From a checkpoint of a small mixture-of-experts model trained on Wikipedia: 192 GeGLU neurons an expert, 2 picks a token.
Below are experts of layer 9 (counted from 0) of a mixture-of-experts language model. Rows are named router (the router's row for the expert), down (a neuron's output weights, with its number) and show model dimensions 80-159. Each number is 128 + 24 x the weight over its row's rms, rounded and kept within 0 to 255.
After each expert's rows: "comes before" lists some tokens at least twice as common just after its tokens as in all text. This comes from a sample of Wikipedia text that the model never trained on. Tokens count by the router's weight.

# expert 3
router [143 155 116 153 142 110 128 101 124 132 100 141 106 150  99 126  92 100 110 141 131 125 116 140  82  91 155  97 102 104  89  73 131 154 175 109 108 105 123 130 121 137 126 107 134  73 133 130 154 106 127 122  90 116 107 120 185 164 109 143 127 163 103 167 124 146 153 140 124 164 133 154 128 174 169 135 145 130 110 136]
down0 [146 158 164 109 108 134 140 125 139  91 110 144 121 113 124 119 107 120 125 134 146 147 107 132 143 153 128  99  94 119 110 140 135 133 147 123 111 139 161 121 138  96 140 111  76 141 139 116 133 138 125 153 149  95 117  85 167 152 145 105 108 134 114 171 169 115  76  93 150 131  77 120 118  96 102 167  78 153  94 122]
down1 [113 100  77 115 111 175 108 160  95 124  99 126 154 124 122 141 148 114 131 135 130 156 103 161 123 110  86 148 111 178 120 106  86 117  97 142 131 187 102 136 104 142 139 122 178 104 163 144 140  95 152 135  92 141 135  99  99 146 125 143 165  88  87 158 129 112 101 135 105 108 130 147 116 168 149 103 103 161 126 135]
down2 [144 131 153 120 154 187 129 144 148  78 118  92 128 156 121 129 151 134 121 177 124 143 116 125 152 140 123 134 112 187 141 157 105 106  82 153 124 125 122 161 139 108 136 115 152 143 127 158 148 159 154 135 101 130 145  95 124 131 117 138 102 133 150 102 118 153 133 114 122 126 133  89 146  84 105 159 164 138 149 152]
down3 [129 147 141 112 164 135 135 147 152 142 181 137 114 117 102 173 111 146 143 107 114 132 130 106 113 128 112 152 145 164 146 131 141 179 114 151 140 160 143 135 125  91 109 175 117 111 127 130 125 164 127 170 162 130 100 157 119 132 108 112  94 111 141 117  97 100 115 145 102 101 128  92  66  74  92  60 134 162 124 133]
comes before: "\n", "\n\n", ".", ", ", "–", ": "

# expert 8
router [128 166 139 149 113 110 143  90 101 118 130  97  66  91 134 131 101 109  99 146 143 146 120 145 128 112 110  96 153 159 119 110 150 140 158  98 137 155 118 164 132 138 122 107 189 109 162 124 112 127 117 105  83 140 134 147 144 121 133 127  94  94 159 136 138 180 168 137 123 158 138 149 102 100 132 132 118 131 150 100]
down0 [165 148 114  90 164 138 162 118 130 100 144 110 134 115  99 160 143 124  90 136 101 134  98 123 155  92 106 107 101 123 100 122 114 136 136 102 156  95 106 166 118 102 128 156 180 113 122 114 105 148 106  86 162 115 113 114 136 120 134 109 125 104 128 153  75 144 124  70  91  80 126 163 138  79 155 126 129  96 101 154]
down1 [130 150 108 151 136 163 118 138 116 117 139 130 122 126 131 103 131  99 113 119 123  99 130 145 102 151 121 127 167 145  81 120 107 130 142 145 101 154 110 108  84 155 149 108 146 118 114 136 125 126 127 119 100 116 164 129 112 155  93 123 135 128  85 175 128 122 152  98 168  49 116 121  94 138 138 107 150 152  92 155]
down2 [121 136 154 167 117 102 174 177 150  99  97 108  99 130 107 154  97 100 101 141 151  94  98 153  91 104 108 141 132 119 136  94 121 148 166 167 102  73  89 134 124 132 126 120 218 122 111 125  89 158  92 137 136 113 132 134 141 166 129 129 139 122 136 117 141 145 129 127 139 151 165  95 123  95 127 112 107 111 118 138]
down3 [129 104 156 141 122 133 130 145 134 161 141 129 164 115 177 103 126  99 151 159 127 120 168 131 109 104 123 124 132 102 159 144 121 120  93 139  93 122 118 159 127 183 119 142 109 104 105 134 149 117 121 155  88 134 107 112 129 134 149 124  93 146 142 145 118 163 150 129 175 130 118 118 143 105 140 142 151 113 132 178]
comes before: "of ", "and ", "in ", "(", "to ", "for "

# expert 5
router [154 146 141  90 107 136 110 113 102 104 117 149 105  99 115 159 130  83 107 165 127 134 102 151 115 101 143 125 163 137 123 124 103 141 147 110 131 137 103 125 105 121 133  69 175 144 158 146  87 114 152 155 150 115 133  84 147 138 107 169 120 126 162 156 158  87 140 155 128 178 142 120 116 168 121 154 132 185 144 122]
down0 [136 153 146  88 128 106 152 158 112 171  86  90 156 131  93 119 146  83 106 145  85 156 170 131 105 132 165 160 112 106 158 151 131 134 133 129 114 138  69 139 126  72 126 136 121 127 123 115  96 151 139 114 124 138 132 159  88 130 120 113 139 127 111 121 147 129 170  86 156 167 136 137 139 119 107 141 119 144 123 131]
down1 [ 89 155  67 125 131 153 158  77 126 113 109  52 144  97 181 131 159 110 150 132 128 149  85 157 113 157 136 134 150 121  94 135 147  97 140 125  94 144  81 133 166 106 101 126 127 106 115 171 117 139 125  80  98 107 170 133 129 112 106 102 136 104 124 112 113 166 123  95 148 119 167 122 144 113 142 179 130 148 137  96]
down2 [133 138 155  99 116 126 172 121 120  80 171 103 138 115  83  96 147 162 147 137 111  82 121 143 106  88 148 150 132 117  79 133 131 112 157 102 107 138 102  86 139 121 139 130 111 144 112 149 152 123 105 108 122 118  97 170 145 141 167 118 134 125 129  92 117 155 104 111 139 171 119 119 127  92 116 132 127 145 118 104]
down3 [143 124 134 125 101  95 149  99 129 166 125 121 103 136 143 171  84 127 147  99 141  89 144 136 113  97 125 151 128 116 119 154  83 126 149 117 108 131 133 118 157  85 119 109 159 166 142 141 127 147 154 134 119 134 128 132 130 129 164  88 127 125 133 108 140 161 131 139  86  81 147 155 180 121 128 131 147 112 135 185]
comes before: "the ", "a ", "his ", "first ", "\"", "their "

# expert 4
router [136 154 138 119  98 153 103  74 121  75 129 119  90 123 105 106 100 120 124 109 149 130 145 149 111 101 147 122 139  92 104 110 118  94  98 129 102 144  94 146 168 122 138  93 140 103 107 136 179 112 114 101  84 107 131 178 117 147 120 152 147 109 157 163 124 165 109  96 133 155 119 158 138 137 125 135 122 128 143 150]
down0 [121 131  79 174 159 135 117 158 108 115 141  93 153  85 151  95 151 118 125 133 115 107 176 157 143 124 104  84 123 128 121 135 132 162 149 142 108  96 127 118 107  99 132 120 147 101 118 121 132 139 135 156 112 173 151 131 154 139 130 134 145 144 135 158 151 104 168 101  92 105 112  93 123 146 147 172 135 126 135 145]
down1 [110 124 143 121 114  91  94 122 118 141  99  88 164 138 122 112 106 114 140 152 115 140 124 101 100  70 145 149 105 133 129 135 168 140 129  95 152 138 105 105 122 171 106 125 117 128 128 165 138 161 179 121 111 144  71 141 134 150 137 170 142 154 113  84 126 148 148  86 163  89 146 121 143 129 121  85 108 125 124 114]
down2 [125 148  96 130 128 116 132 125  97  80  93  95 117  93  95 123 124 142 100  89 129  87 130 115  80 147  72  87 157 143  96 152 145 156 139  81 149 127 123 126 123 134 125 153 128 104 148 100  82 137 153 112 170 131 140 154 111 123 180 105 139  96 127 133 183 140 138 133 148 139 151 140 135 145 119 113 121  97 161 104]
down3 [193 111 108 110 132 122 162 117 123 152 153 131 126 131 134 116 103 125 148 134 109 131 125 134  89 127 125 146 131 140 109 108 135 114  97 132 100  83 135 153 150 125 131 149 127 130 126 181 111 133 152 123 100 121 146  95 105 104  93 122 130  84  69 106 121 115 163 126 158 140 145 150 114 128 113 149 149 119 111  58]
comes before: "and ", "in ", "was ", "to ", "of ", "a "

# expert 0
router [128 173 141 120 111 116 117 118 103 113 118 149 117 149 115 157 140 133 116 111 138 135 123 146  80 105 115 129 137 114 153 124 105 121 112  99 151 134  78 131 149 104  95 116 172  84 113 142 117 158 124 128 115 123 111 146 130 135 139 147  87 139 157 167 111 145 113 165 159 136 116 142  91 115  89 138 120 139 118 116]
down0 [154 129 116 149  95 144 122 163 130 151 169 100 162  78  94 139 144 122 140  71 129 115  91  70  65 109  75 100 161  99 121 167 149 112 157 127 131 115 114 141 129 107 146 132 136 133 152 117 137 119  84 112 153 184 113 122 105 157 107 100 145 176  84 121  97  97 113 137 135 103 110 125 147 129 144 131 119 140 155  83]
down1 [113 120 135 126 124  94 148  93 167 126 129 110 129 112 122 150 152 107 183  90 165 125 159 140 118 117 102 112 143 146 128 153 120 136 125 136 142 138 112 110 102 129 137 139 106 101 126 121 139 120 161  86 119 125 160 112 142 137 100 123 151 101 102 137 149 119 153 131 126 124 156 144 148 134 203 157 156 162 113  92]
down2 [ 86 131 146 126 117 131 117 131 118 128 108 121 154 165 146 115  95 105 101 127 115 131 113 119 140 120 103 132 148 106 111 137 125 171 117 124 129 132 106 151 105 145  89 136 121 134 144 122 142 155  55 105 114 167 145 104 127 119 142 126  84 114 133 123  88 138 146 140 123  93 128 140 141  73 125 143 168 163  98  94]
down3 [128 137 137 118 136 140 120 136 141 153 174 146  99 148 135 158 103 145 148 114 150 104 154 150 177  90 155 158 129 131 131 160 146 129 104 142 149 111 129 130 120 140 125 148 114 185 126 139  88 105 179 110 116 137 113  89 141 138 127 109 105 138  88 123 138 124 124 141 150 134 118 101 108  97  84  98 144  68 133 130]
comes before: ", ", "-", "s ", ". ", "'", "ing "

# expert 1
router [160 149  91 156  89  95 145  91  93 100 151 101 133 141 135 136 149 120 124 157 136 117 110 154 110 155 145 129 138 105 113  88 151 148 137 134 131  88 133 116 117 160 111 111 155 114 127 122 124 140 171  96  91  98 137 148 124  97 148 194 106 161 165 165 143 104  83 142 134 119 134 127 126 118 112 121 143 108 152 169]
down0 [177 115 146 130 104 135 153 121 149  92 103 158 118 129 153 114 148  94 150 172  91 117 135 165 137 131 150 133 138  89 106 159 104 158 166 130 168 132 111 119 135 108 138 128 153 133 105 133  86 167 118 130 175 113 130 131 133 150 140 140 122 130 129 172 147 126 132 148 127 118  85 105 114  67 102 108 121 159 108 120]
down1 [132 140 160 108 132 138 176 146 109 131  97 146 143 165 130 138  99 102 124  91 111 117  77 171 157  98 143 185 112 172 129 157 113 127 164  82 136 104 144 140 149 139 128  61 129  84 134 198 121 167 189 156 134 133 115 107 127  99 120 138 152 150 140 153 123 119 125 139 126 140 109 112 181 132 131 113  90 112  94 141]
down2 [121 135 154 140 125 135 111 114 164 166 123  97 131 124 103 126 111 153 123 123 118 144 128  70 113 131 172 114 104 123  95  93 100 106 162  86 116 105 146 167 129 154 126 130 159  96 106 130 169  91 153 143 146 141 112 117 145 129  93 166 103  94 165 144 153  87 116 113 129 129 158  88 120 134 128 132 131 127 144 145]
down3 [101 148 109 115 133 128 178 121 135  85 119 137 169 107 133 131 143  95 156 168 141 158 128  79  98 107 151 137 109 124 106 147 139 123 125 172 156 151  99  94 106 131 113 100 116 173 128 147 121 134 109 141  91 148 129 156 113  91 147 130 121 119 132 155 118 119 117 136 157 129 164 119 134 112 174 142 169 112 143 112]
comes before: "| ", "|", "by ", "to ", "–", "% "

# expert 9
router [144 148 148 138 103 107 142 131 121 110 124 136 114  99 156 138 120 139 120 113 110 142 120 155 126 108  73 117 141 115  83 132 149 152 148  86 104 144 102 134 130 120 144  88 160 176 148 144 114  94 143 121 111 133 103 145 134 112 122 114 150 118 121 158 145 143 123 151 141 116 120 149 167  71 121 140 129 135 155 127]
down0 [124 111 115  98  88 100  81 175 133 137 119 116 135 127 125 143  62 134 158  81 124 124 128 117 154  96 139 130  88 163 155 132  79 190 131 107 122 110 140 156 151 134 158 136 125 168 139 126 172  95 140 146 133 159 122 130 141 160 137 144 138 162 121  57 154 166 175 102 129 130  95 108 152 110 119 131 144 119 117 116]
down1 [157 133  74 121 114 128 150 121 113 116 118 150 128 104  93 141 138 150 163 153 122  95 154 134 145 157 110 112 114 125 151 134 117 121  99 132 144 137 126  94  96  95 160 148 112 147 137  83 128 139 121 143 162 129 115 176 127 170 137 129 114 148 149 117  97 126 170 139 148 112 109 135 176 147 137 106 137 160 140 155]
down2 [163  87 119 136 114 124 169 132  61 126 115 100 114 136 141 117 122 109 107  88 141 125 148 133 138  99 123 163 169 106 151 206 140 164 162 130 112 111 103 161 142 134  91 174 145 115 135 145 129 105 135 144 106 125 151 141 153 146 110 101 120 118 132 143  85 125  88 184 123 117 109 155  84 153 107 123 173 152 129 109]
down3 [171 123 144 135 121 138 136 165 103 106 151 136  90 161  85 157 111 112 152 126 129 111 125 146 149 116 130 141 101  75 117 119 145 125 157 140 106 125 164 142 165 141 101 136 108 136 151 143 151 154 128 160 129 112 113  99 124 142 138 133 141 212 139 167 154 116 137 111 128 146 110 135 140 141 145 147 135 112 169 139]
comes before: "- ", "| ", "(", "The ", "\n\n", "In "

# expert 6
router [136 119 130 118 139 112 168 117 114 117 116 137 107 107 128 143  91 134 109 115 137 166 137 127 135 123 150 146 138 145 133  96 146  82 166  89 123 157 132 139 132 103  76 127  94  99 168 140 124  86 150 109  73 103  95 148 155 133 138 164 136  94 123 127 167 147 126 115 147 152 140 146 134 128 116 151 153 151 131 154]
down0 [122 136 144 127 116 198 113 137 130 149 139 113 108 138 119 193 126 142 143 127  96 166 152 139 101  91 110 143 135 123 131 117 136 106 128 142 141 155 123 107 106 140 110 152 133 135 123 112 132 112 193  91  98  96 160 109 116  97 147 123 107  88  99 148 151 131  93 178 154  91  95 107 122 149  89 145 114  81  94  98]
down1 [127 104 159  95 120 157 127 142 123 131 109 151 111 140 126 103 173 117 132 162  99 140 195 127 172 114 167 140 146 158 127 157 140 138 124 121 156 127 151 156  97 150 117 112 116 151 126 130 168 130 140 152 103 114 113 138  87 149 146 106 136 194 134 112 141 141 126  84 171 123 160 128 154 146 141 151 106 108 151 123]
down2 [144 114  80 104 138 101 102 163 145 125 130  98 137 145  93 116 142 156  89 134  99 102 113 131  83 108 112 110 118 104 133 175 138 137 168  92 154 106 108  97 134 137 127 119  73 111 106 155  95  94 122 159 136 156  92 155 134 118 117 143 148 144 144 142 141 110 133 120 163 163 144 124 107 108 142 110 117 175  99 105]
down3 [154 110  90 166 155 142 124 132 136 123 137 159  94 131 135 105 152 144 121 154 130 117 143  74 115 146 146 111 102 109 107 124 137 122  76 132 119 120  92 141 118 133 127 118  98 104 139 126 133 113 164 150 109 164 136 173  83 145 120  76 121 133 127 116  88 116 124 128 100 134 129 171 118 121 118 118 153 141 114 160]
comes before: ", ", ". ", "'", "-", ") ", "; "